{
  "n_layer": 12,
  "d_model": 128,
  "n_experts": 96,
  "experts_per_token": 4,
  "d_expert": 64,
  "d_shared_expert": 0,
  "activation": "swiglu",
  "moe_layers": [0, 1, 2, 3, 4, 5, 6, 7, 8, 9, 10, 11],
  "n_empty_slots": 12,
  "router_score": "softmax",
  "normalize_top_k": false,
  "routed_scale": 5.2,
  "balance_loss": 0.00214,
  "balance_bias": false,
  "init_std_router": 0.0222,
  "lr_router": 0.000511,
  "n_head": 2,
  "n_kv_head": 2,
  "head_dim": 32,
  "vocab_size": 2328,
  "norm": "rmsnorm",
  "norm_place": "pre",
  "norm_eps": 1e-06,
  "positions": "rope",
  "rope_base": 23900.0,
  "rope_fraction": 0.25,
  "qk_norm": false,
  "attn_scale": 0.177,
  "tie_embeddings": true,
  "parallel_block": false,
  "init": "uniform",
  "init_std_qkv": 0.0482,
  "init_std_o": 0.0,
  "init_std_up": 0.0482,
  "init_std_down": 0.0,
  "optimizer": "soap_variant",
  "lr": 0.00378,
  "beta1": 0.95,
  "beta2": 0.99,
  "weight_decay": 0.053,
  "lr_head": 0.00825,
  "grad_clip": 2.0,
  "warmup_steps": 200,
  "schedule": "wsd",
  "decay_fraction": 0.564,
  "decay_shape": "linear",
  "final_lr_fraction": 0.0,
  "batch_tokens": 32768,
  "seq_len": 512,
  "doc_mask": true,
  "train_tokens": 258100000,
  "steps": 7877,
  "dataset": "wikipedia_en"
}
Below are experts of layer 9 (counted from 0) of a mixture-of-experts language model. Rows are named gate (a neuron's input weights, with its number), up (a neuron's input weights, with its number), down (a neuron's output weights, with its number) and show model dimensions 0-127. Each number is 128 + 32 x the weight over its row's rms, rounded and kept within 0 to 255. Numbers have three digits each.
Before each expert's rows: "mostly gets" lists some tokens that are sent to it at least half of the time. This comes from a sample of Wikipedia text that the model never trained on.

# expert 13
mostly gets: "′", "″", " km", " ft", "°", "н"
gate1:041113105124153164138093121130082107146123144168126095126121079101116167177107151128154109162082107034173088199167156097173144141120117100095111110148119156102085142102139126163106154127072087153130102174098088172066126139077103122130141117150132188107120106127186191115073093071143109161118111111144158117118196175147108122099195107095119089131117124085112150132106111171119125104166
up1:124180135129136116169131141152153140181111052096154153145188120172138094109152126130137101134099170123109092076127140141172146097118178171129147137141173084097143109169095106209129096136192141109162140126150138110174102109105086156157138123158093102147153117118061074131139146168152214136137139161140151072085089127142167149121083115184130162144121151155099149153080106121194181207119
down1:138107115134128122132138153156169129156121167202147113147079161144172129109160150108161117143061211095100082129082092178163102076070109115135139103097133105137163105170164130136115209079143162131096168116159163157134048140181162161083141162133116109123181166134123167065126046139153139089139116137068109096141140103130125118134079153142096112085106153104122129136112093140154134161072

# expert 76
mostly gets: " York", "ford", " James", "ael", "ington", " London"
gate0:155060083120071114185161128114114136136090143095116123123105163147090167121177093132093158151113140103133098138050179110122120121082161144080080198085107131149111159149156117046108139071094183110138091125172100142116128117150134098167172141205093171140114084149108139122102126145111132080143120139119187086169049110150164109144140123118183127127150158170119152123085088133093108129178
up0:097107119157118102140082133128150053053186086226142118073141127171108175072151134095131186089047119072131149144123118111087179097095074107200150126135099146138159125126168150094132100125113128146118117072134165152136110126123120158117114116134121138172040114165148146105126178122067164111171116109112142119145172159087145156148147128109133109167097149161136098132138132170114074102136
down0:159148135117143103151184129127083113121120126166186106164085115160067156131125142135160124111072136138081077120160108157163130149166110094142123095179136085127141099106060128116117141120155109175109160105092143138133166102101121108146169083096142168143135174134140164115068113176163115090164143147184123118164168081141094060144100086064154108071127111109027053131163112092118168157106

# expert 15
mostly gets: " sh", " requ", "ceed", " ind", " ann", "cl"
gate0:096130130107110189087174172132118157081074144158113124188110107169143168085131161110141127106172127164089094117103068141141049129164150084102197170145094160164139173116170077109068118163092133085144125145171166148087121086094081094148148113151165070096154147153039154166141142159149099135129176167180125112138115118093131112131110106067120098168123118107124150140100100156109136121117
up0:106075110146101124141165171155123135101117180150167089123109085134098162090111117147175038130106109139190133175133138163149125154149084094127156086092126115109110196080127059134166154114159097080124140104174096166120148130108099192120159133143170137057149152139117106144106098167177176074117094081088130130157129178128162124170091203099090133163094109125145129105150127101119088118184
down0:164121145180164121129043110140120119124182087166153139086020127100106078126090098148150131139144189187156167119112118127135123167130079095122086146158142164114130107082175158156029153177124113099188102110166140140132116118069115124131117140207128159105145182156117157168149151166138114151101140121115123096126150109138147094130185100143118129122113089092137141102184144085184145136144

# expert 91
mostly gets: " Med", " Pol", " med", "echn", " pol", "adem"
gate0:146128120051112190119148122135103115145153081123183153147117095103047077112104109166141138163158091154150115120158134103078117066081126118112136111090106110170121049107131073151152141124094144113141113091104129109157125164118137156174134178141084169087100178154092179081152147110157092161158062172134086142158164160104180106159174146093098165147119108111111181161140131115137085076171
up0:141130148153118063098128175173150160143045136129132074167154153142129171190165125155100189088075157124127130127196140077148083110134165158096156159167124103088134122193078093064112130069162178124112106138132101143188079149093146105153098129067082132096105176150096101110112100089124072125098113099126135140123138079112083117132107116186126135178125089143131112167123099113138108107098
down0:138179140139130157075112132137171107108074076107122134112116110117119148107159104131084087082148096110154143124131126148153094084085113133081129100177142085164112085143122053179182153100121123080179129155072123134133128093176134112146124178131092126112127149187130137157111159094109127116092149060074120147138157089162125167069126144175133096219137117133201133150142138090063187181103

# expert 8
mostly gets: "ford", " Rich", "arl", "field", "ott", " Will"
gate0:129099097081134115171097134122179149154162139196079164147107170155115161127127130152036127106080076050130122093121128151201153142113080111102130125115121132103161125183144183146134138107160098066102128109123088102130155145165119092109111161157080102120129086182123131110179158049074152142175164127081139099170082124159114107117102139134161134148095145142158093098116176124112155166187
up0:127153141134122059143142090108152144161132126168149152206087145110171133167132129172117125125098175114088107111125137140146177123131124098098121083174103167147145155074146119160129106061168093049110099115104158106098103133121093081183134124136069107118162108142142152064094086116140127116129189077106141152177093124137115104092110139175088165087093125150120105096156193175068062081090
down0:179158120156091114109140153134134121080113167185091098155141192134168113088079097148080150140126162139131129123108125115138191139075125061166144139213134153172146103086087112118140118181112158155107121160103151100133150105132089141115072073174095153144134071108152093114139142140072167130066066109122118127127116150170168100156122074158186170049112137098105114125134150199132130113112

# expert 6
mostly gets: " Rober", " And", " Rich", " William", " Thom", " Mart"
gate0:129089112086138160197146150103097150141117085132122158176159161173100130103090149147133103105138112087131115174059164155168127123121156060123129090125046154161125152142129134143136128086145127134142075109174040148100066132146117149150112126106096105055072149175119172147159141093124091169154110202147119093157133163128134091081149124127099190096135136127114098062148107090162108135078
up0:187125123164120165153127127136112177198136139088124105127116169148135101138076156113146064128141121130148138110083169132172131096123171084134079137115185129197140090153081093155164084062096068101122154086162134118082125157091111100102158112175144055064140129137126087137124133147115189093088148165086178067095152119078079100061102102135157126113129116103096143115120098144154117162119
down0:148107128111159097135140068088164119110103191130124120105159170115138031118114133156106094159130073156129162104133147180150085087089135140113110147147059125183167171110161136113109131171134091169159115154042075153139115075110147147136181124150137127141124129096124100120072065175151120111104117107163106078105153137132071135176172148080152191145111142128104081173113154164167116176125

# expert 93
mostly gets: " York", " Japan", " States", " England", " Australia", " Canada"
gate0:111138121164133146209159103125123140125172225094146145144166095131147105187079146213153172083105087120136172127140169117072116120182120109098164190074168083156164129104111123124123166096152178155114155170176153159150130052079164150118164120141162133147152119122085166168166150116104141169148125181082146147120129125101165119140107103092121132172145131103177125152115143096178121110135
up0:114180095125153117040112175174128073064127074178116133069123124091093152142168157070127081119131147104094094116087087147173093156078178167153094109161112144073137141153116135092123118108066095153122113096096138104074121110180101099161094168140128082129096132124103097159110148139172138085128096072222109087151160146149127177131126104151110162111113121117126103078154119142098131136146
down0:079142138117055090130102145156093127129137107093132111146123121178150074111075140117151196115128138180146122160225147084085172107140105107077078139110096120109101117092100137155131120018113114124108093154198094139149109158102159096136157154127099122154074153136143151137121087091083157125153099155142133143146113155115110082117113146128115111092097155155178079074105181092171097131189

# expert 95
mostly gets: " o", " Pre", "–", " mat", " O", " pre"
gate0:089111170176140105147153078147129113092134081166125144124093112140159138141101155112129142138065148090077166163168053126125101098188131113155144082148178124121078093136117148132126162094099095188115109132146109149173097129124103100173118148140138132068059105170126101159153082139141165205114061123120116124111072106161095182075161155081190122089153079076169140131166120146143148124105
up0:170137204083121127112184097105089137184106177126162165083080101141104129099135111144121014149191158069154104158131137150140189129133117152178100120140106109100106128160137093167152176158089139154154107148179154063128169093103091141113111166080153130141095111104144110127158127142162156122060098179118114109088141149129142114123108087145099157122151130137135142120129060120213123133092
down0:098075101132178070146102118055116151090127205129139138138153097128176142161103140085126149151176153110127122142151187149163100136161125132117097107049124090145126091177106121141170108114102069151134169135062114117205091126143096178160121109181100135155107120177208141148142125136131096112152147074167129114124167159076138091169161155105146125149185177108187163153136113124147155138111

# expert 67
mostly gets: " ==", " ===", "\".", ".\"", ").", "\n"
gate7:158172098118131078152156161112128116156084185086114153119155116101069141161122086183155135146161159078108141078125124151097130189061128101155128129125083124134119130119161120113189090141102106121017097112121105142177168172099150138168161078148125150131166124121155106145135099072162129132159122150143121112171109101196141150157142185152188099132159136165081109052192128124120119118092
up7:084057172141157169108108112154114125069133080132177185180102110154183170133142113059108153105118107159158162135153089114176135065147130119101100154129190079110113138123115116131085118101152152138191143198156154094075098101142129072097060147137138151093106133127079147079127127161107119107109169155099142160129136125071085112103135085110055136135103126080138098132078124108181133117155
down7:066160135135112127134125170155162163149089137185135153195204137083121105081122106180157098137105132141103127161064159137090130074164052139100145161150146144121126126119136122147156168107122145170145098135191124162137089180129120157144133067150104168154132161098117075137157142077126172138179109161143136080099053104153120086134112096166090087103109090143098150168141093149118041116116

# expert 31
mostly gets: " Ab", " Sm", "aj", " Dav", "ab", " Jo"
gate0:148118152130142157094123118126100086108116181149162139123120098138157115168125131102100155155137137085095123148118141066125142095129124081175116104096158190198120126116078128079155127121166113120139174092163082154105129135146095079170113132102154120165142139131098134132137146094093171138124069156111215135078169198110156113235128134113146175158044127106114119148112050158101161158079
up0:133152120051153148139128125109099129141185129128145110129105141156103069040107095137156111174155161186075128146143118126165145141147118090119095099184185142124140137071135123175103136158141174097096101120075149102173084152125174080064095099141125164113092132114072131148130195112105103171072183078105158128167102180106103135071125134134138071110144170086096122148110130137169120086155
down0:152124166115097186149156147157156139111128191079158078168162110131111086075164125120128156081137151101126100140121214084148065109120124146177147077184129112170171130118106145109115129142132162146109166078108135114167102158165139104097155090166172158140137062147137077108149145104133080107127099138124150120116132107115213110130151154090116037085119094102147160163130042133097099145127

# expert 74
mostly gets: ")", ".\"", "\",", "\".", "\"", "]"
gate0:126136114121121126158114173129188118112142094103078193135079140026161147162137079110103048161133101128086121122136093133129158095140145171099096102104153096161155111142148106126120119114110090118104093163161122152106154142121110181141151105100190130061145135156073127092140123111154149121151133075161161105123127138164055203108157105141151086147225173175112151093158148113090158129096
up0:150090159127137147072121122110090124128131121190128092153172118219094034132088201169119151087137163130130108093154181138139068162131143080148129144112154150127109107098119135157139144150119130127133163093126083122142091122158149120068066082113109139173138099114164155172163134188123177162091096125101133134145174094115180044126079142125150151078074119077130110138105127159165140109153
down0:117110125119104101103137123123091153117111125175149187170110064105088121140088161144124101076192118155112224127111089146115078175089151105167066105132177158141096116115154106120157143104152144147165034117156139130143132135062132123125116120083116170157142106128121137141102084151154161106080140092170141186140149156146144105158147133127101068117067109178078130164214128102153096131169

# expert 23
mostly gets: "ities", " members", " people", "ians", "ants", "ents"
gate0:108084134115161160103133169140209144095123108156188100087133122075145132103092144100143133102058072108119063141156156130131086150097135154074082160100098148074157119108154145121137153095132090102134051168142077158118093124113116174164154082138102170096159151128171100154140085137158103162120086098119110082166167117130140137119152127084172092126112108099154091161136123168130178027133
up0:046138084202153180142194095123127074103093116126115110108130084142183134144136103093133152122143152154162151104156076130139152151156106104169145168074109138141113110145144107082136168099115139180143204067166126044144093120182121184146138117118175102137097111155051149152094080123143107084151132130097131144126136144139107141150113080123137160176184094175159148091150112145116095119087
down0:136116076163083147083128104127202049166132114114096114142159180106162119119091149163153167087097124147148158106189148117160100123139060157159108129104115184154119111063103148139058102070124134178128149093147163125165091077132141148128120150106108068107116109105100153152119180068104118080122122138078115074161133118135156134157144177147069080192119110120137157152171158092161102133142

# expert 25
mostly gets: " f", " th", "Th", "ubl", " wh", " mon"
gate0:100159075106155157112097143118151124157092078137132112193123153104147163090100123146079124149114156114123146127162115174072130161126122104183132091154085127120115177156089154099120085109118162131138140174140071076151122132128119097117115136193126084084111139206085073136164140134125174085096131165122184127092139120083132159178097144106101184139172163194186148111072074165113103152063
up0:117137127147148143096124136185173117155104133138144158136109185173138198145135156121106120175075152051121120116134143135094108097149082104197125141138105100126104130153128152091128078150161186121124163104188120113093166131134175104179129146151085150087111162149139101112138101189143105117189130127150188173077150156126118167192150133113202173129159114137208151134102129144140162111037
down0:106122112121147151144094136087104099152138128097103063130152149109166177099136151162129186112133179042124139117148107162120141142152094113115101145197097129102108106105125130075160103161135185072121156133130113076116188113191122105114192054137103154063116193145139181082097082122096114151148143068144146143142123165137183142068118103131111101149092075160120127139153156126112068090092

# expert 56
mostly gets: " im", " am", " program", "m", " Em", " em"
gate0:141153124131125078132173107142197121151094156187072124139147094158135133133170106128115109093101064106077131198162114134172133076109094172117203126101137130179121112107175098144121145186135118220148106121126149140109114126155131125137077146158149099164082095135107155112157144140170088165116126120144106153218119109155077103163202121110142107136164182129150077090120130086086161137090
up0:140153159119157103141191114170098085108117119078180129094153137136095096152044097107135119128122133202145200131098080114160142134108152168155097099173125106103168135127082142092091160029174133142191154068114073111181146099071124124090130102147081115129107159141174193142119099129124114159127111126196170109115150138141175123148134109072162114128139147166092130148118115130144157118166
down0:101109142065145104134120199134141088147130196131214181131092130103117129093114086149172141138165066164136145153066149124165129068145102139112099176114190043101138105092115174124129126139066122132124076106125134123179127121161190192114142130094118117140097108121135124121115120145099135077131141158112124161101170117138139132115136124140184143166139141134133103171131085147019134186123

# expert 86
mostly gets: " Pat", "im", "Š", "ô", " Ex", " Qu"
gate0:094089126133126106163120137186127077140068124160122105072101145109123122071160083078171121160116085177090161134092175134135119085122128129151137086125050142132093149130144119127132096173123117136099107154191189123120086102122143133130072100134127150074143108107174166087145143156157218101082156096121172116132143169088152041134097117175060134104101164102128148111125128136110196107116
up0:134159111138125117115161135135171120140109161098109129072115178124136087109164091072082134158108190147168130149222107181115178120178133092168040128089155161147137132130115172074095154060092172121157164136162127123077092111142086145134084138148135106107123118082160126194108108113123156073145168051103130089125113138088108135117105165132123149151099163132110125095129125115066098191108
down0:076127125076074150076095128126181127122123125192126087194131123101159097136123113106153103142157124155087158139137119097151138120160109129120113142141180111111109168173107095116123119255143110169177118160123154092141115153117118148134138147100134165178134154103165166059127145149104148175123193168126079142114136068101088085097108173108086159131098139081110058084135112183120107097088

# expert 39
mostly gets: " Pe", " Mc", " pe", ").", " River", " Le"
gate7:112148092154136126172143103119111076134159137079173134075084157141116155124100093129091102115117126135107121139121104110083088128094108074142090074167157135102139038138147130096084127108169108069139126139112099154160122118105173079158161128078197096111173146156139113127186147129093122100147126151143130110047090102114158105088031143137090198163080099083119087143150093113125158147083
up7:143178160133101102110100151099112103124075109129170155090086087126123113125108108085105114134103146100112135137111143078125175168107090073141117117183141067119142108191095189156094100113086104147122148153092116164137157148128169187136210087173120119104192111097147119105101150143097175090186158176144144131153063122116167142149047118177095178110136120140158154119170080135130128192101
down7:120178132063131126152186125108030125143140126167122108125161121134108166119113186189111101121190117143083105085149114140126138142114145113146160120139149157162112066100130142142057166142189175152151131097092123107115142100126133134124065188163062150122117112152105131104134095103167174104077151121070119134136169131134048160139128173080130136113073141139107202093108133168169122127179

# expert 87
mostly gets: "riend", "'", " inst", "und", "’", " ob"
gate0:143153167166208116105152137133139141159125129108129183139155132130185204094161135164137106119074112130065104069092104122103144155119123163125103158115125209161137108126183136177121198166131115104100082115140118107095074132156113151116119055167130123082072154139083099161166131080092108136110109135146108081091155133133171135145070131128154185141173176123125129093058091096144147092120
up0:096065133095149125159138120119118154146107113117147125128094092070083119100107157093120134142120062136084136204118067166163103116137135140117126115156117175068136129148049150125173133133100128144133157108128123154087150125096182109115066052165070083102123152137175131069091130134125113067182141134040161081134162098141118103187109119129117133150101150116143103168144146048155151167138
down0:167154091093133108143123119153149148089097080105163105083139094084156160103122126089161133100139110091116066153144110161087132104128095119134117137129168192128145075110123105117140195026146158093147149116074139118125149107093196090115193128183135125116148157143181201096121062134093175130103106101086136138161190094091104104089085152122115127120119131141126101171111081164173112176153

# expert 38
mostly gets: "m", " Sm", " am", "erm", " Em", " Am"
gate0:100083092101144150166153186072179158169096164145149117163115131141138180137094102142091170141093141144128109094112099110138173132106132063166116062170165120174178137137130102071143111093173125142100116097147083150147138174123072130152128127159094114137113204119061114109154177132143100093122149093109143202173155044140169141122132155114152120092142150099131083125118154139136176208145
up0:099113145093144154143185187130145140153113144091111143079099159099204185131102163120110157153095120122170148102116046136092189150143112111155095076138145198167166129156111049100200124157089124096056110117129112156121138135138151085093140136154115153156125164142129155132156171129104097100113131102092199186139145119133082079156182183115129126132146183153157119109125155124139162181132
down0:166094108079164117116137117112088137133191074123135101112113090140097094160147188091118141136100142101072126136162219167147141124121094108110129176090191160106127113110129159135178096228171108073132133134117095153144123146140151122135126155153117184129115096169148120126097188117118111106080107139183141151084116105134134039079144140132145135147149142123138081123184211078094107134101

# expert 81
mostly gets: "–", " sup", "⁄", " Sup", "×", "/"
gate0:109113129123145107169153064145119171129114105140166121132097143148171156104106134143116064154132158175162151114119102101136135108159090192143164133135183151145118097148212116099140133137080108039155193155126183107095045122120084151094097152146117156146107159137102187050100102141057120172126133166144131097101099129150119152128111141138125106155162143115065093151160176145111182075106
up0:120180146150143153115117111126137135130150172142167162138112092057166139172133161109155117062110057086084140141150151142104152137108186111133110099093125180094185100135100160173144117127176112159110067068152054127153158106153161142138125145149092149161162152106106090201165134144154183092097080122135133130145107097191194149090127179122147140136086159144145172107097078123103087175128
down0:207174105163132078123137098164136104129145089123152169041134056112162128150144098099138136101144119138134161113123126106152079105134157138089194154161155117120188176194182122140146157181137119121099191081107132127118124143065118153157083128117140122123147122092081167110130132119135060130142120095096129112153112114094204194144110125141168087188133077181131134090140132100161113179139

# expert 1
mostly gets: "angu", "omin", " Cor", "im", "por", "onom"
gate0:112150120135105179137128056108166165160164146065127155116106124127137130102126134134150070125171102141162170155126117177147111171153124095091155151160119146143128101111156061141120169134140119117158132087084120081178083071152141171154110152226156158159104165108091090139117057156161186193090146150131154132135098066144134112163152087174125109142165131098061193106093145137115104142150
up0:061164156128106155110118105143131085193181093040143122111083138158155138069115096139112105138185135157133171142132126152133118159189093107164099075143082095143090117142125076104125161155054144090124133102138127065136086129132162167123110143185121181132119148143116095115162127085115134208126131125115096154187130098113170098123119102153115130053112123135122188075131148116125135195176
down0:092110135138097155054058081121110145109137138116126104096076065131139140124073111113110142150047119084107153151167152180156200145201087106129095101158141119225116170103105092078122126044140150113157125157107127115132124131118122179146129144157169130132113092094090116133114067105136190149075113109154160085139131144103123141068125123155157156105113074129137129095132099169113102092130

# expert 27
mostly gets: " pre", " \"", " trans", " un", " dis", " ro"
gate0:156130114134084176143140174189123146130080116153094128146100154075171086135122063102130152191104127101103120090109115154114127127106081081142161102095141045156168140087125167073101137073105163126106119077161143133096171164092091152152095085080116090106195128101177096138188102140142140172106114177105092141130129107108095130176178187200146102127094126097137149115113110091125152101120
up0:175129125106088105163179126203176203131183124138093148159107097107112112111102145127129211102086155119146147108107128173105142119168142112135149090134163158144092153125135110170133126121088124117062166159158031148111169134088153161124129158134147143061081123179110144135089146085093056103172113135160141154129151085173066124140106101131165105112189105110132158086157119151080111134109
down0:179125107117141118083131099133124103136157113160127117139152123139083182108195095165130123144110164085117127112171117170147097126116204092138192162145132150157209127121137185118162143099162140124081066148148140171109101097144214132126162140158081106121185080161212119104111152155081117153091111109102134160151155136200130151088154125165094113156135082068163158149097094107128109168135

# expert 84
mostly gets: "í", "ó", "i", "ari", "ș", "ć"
gate0:129128100155139091159097163176194080109091111140094126170074178101134148099177122182105136139058158108076158156123136123107094105137112141134061159076100064089155107118101165138126160165073128138111119166135137119157108112096171129169109115112160098058184178128092092155110107116167123125129143096114132120125142139150096147152158098171126214120132217064108104119121128161123170161109
up0:101131068131119123138137164107072095136100129089143149133097106126137103140120104144172071172108147116104056124100126129084157104124169107131133053037102121158084140133122127123117121183088125103162143134144154080183146087128161177106120142107127160069130116153181087161147154133119180152140172122129126114125238127097084089090085144090132082165118140136090091145136160131094212111152
down0:074140140122073114110113101156151074123088152099137117147115136138134128149093092101147164214090142148155118117172133119093222138133099178148140160124175059165115182208149096181128125105100166120127136127168104092167155113117063186107096140146167141155133017100140077131119179112099176095127144137119059111116157114161143108100137121157117091151149163102116121142126157106130144141115

# expert 55
mostly gets: " v", "echn", " sc", " ph", " pol", " Dem"
gate0:124133145091154125154093120088174147081161110150136107122103174146105091157150109097091148166134118104185108153179146087148104126150071163087157156154129112093133199121180140125119074150110180099098115166070142165090091139134082079135162106156107152117213068162067149182096132148110136139066152142120078140059150137114132103142107116111119121096160132125130139144137086076164170063080
up0:054140076172044104152109136156163203127126165145125163093126112143127134143129156128129154127111103164143113107172192102139098112085128161128122125139166085182095145154114107132134113087115110063166119104131086151152109094121149113148079167079066055114052143174135134134098142162131076104158150073183124113155124086108106127089086105156169195160135137138133151173133177102141113118082
down0:099123127171159082089156089099090195078099146147064135090121120168110148111076119105110123144055124205083168153149156157128144140109125112116099135108162176146135161150149101145089171136141153131086116133116123117097123120136104115177091133125090085159114182134090071159099127092091130105112163099178094097087153126148118160094088057157150099166173211156070158096152153137128189119121

# expert 65
mostly gets: "\n", " ===", " ==", "|---|", "====", " ="
gate0:145145134105152109134094136145063130145116098181138099119115138167109129133145159162096127141154133138137170112132108112054115158150078135135128186119082121127141125211124150131067119142144121123121142085130099110111127199145103133090133139138124110164162091101070091141142104158082090142142122137146033130122083123145224133139102138035163168149112215185135148084140196163114099144116
up0:098104126148138131146105158152088094145101115128137120071128048154132103170141156085057186119139121141147122102123116104114185137138115082159181102124126156146178140163096100094122079108109171103083192105070111147080117181167175110128092146148097139201121114160103063136163113141061123127142148131121084134107089151147201143071086138088176201136155170144121125108119151114123086133111
down0:132114120094144125097151108148088141096121149114101104081131078132093163188158113083093114096127050182116112136170154073133196104125174071130121074121139135164152138140139156210177090068119108052117095142132163091109111189154189128151184125137150111107121124170115094148101149194132089150129108115128127089119058073118143133138110135129131067148159153141115145079130158100152101144169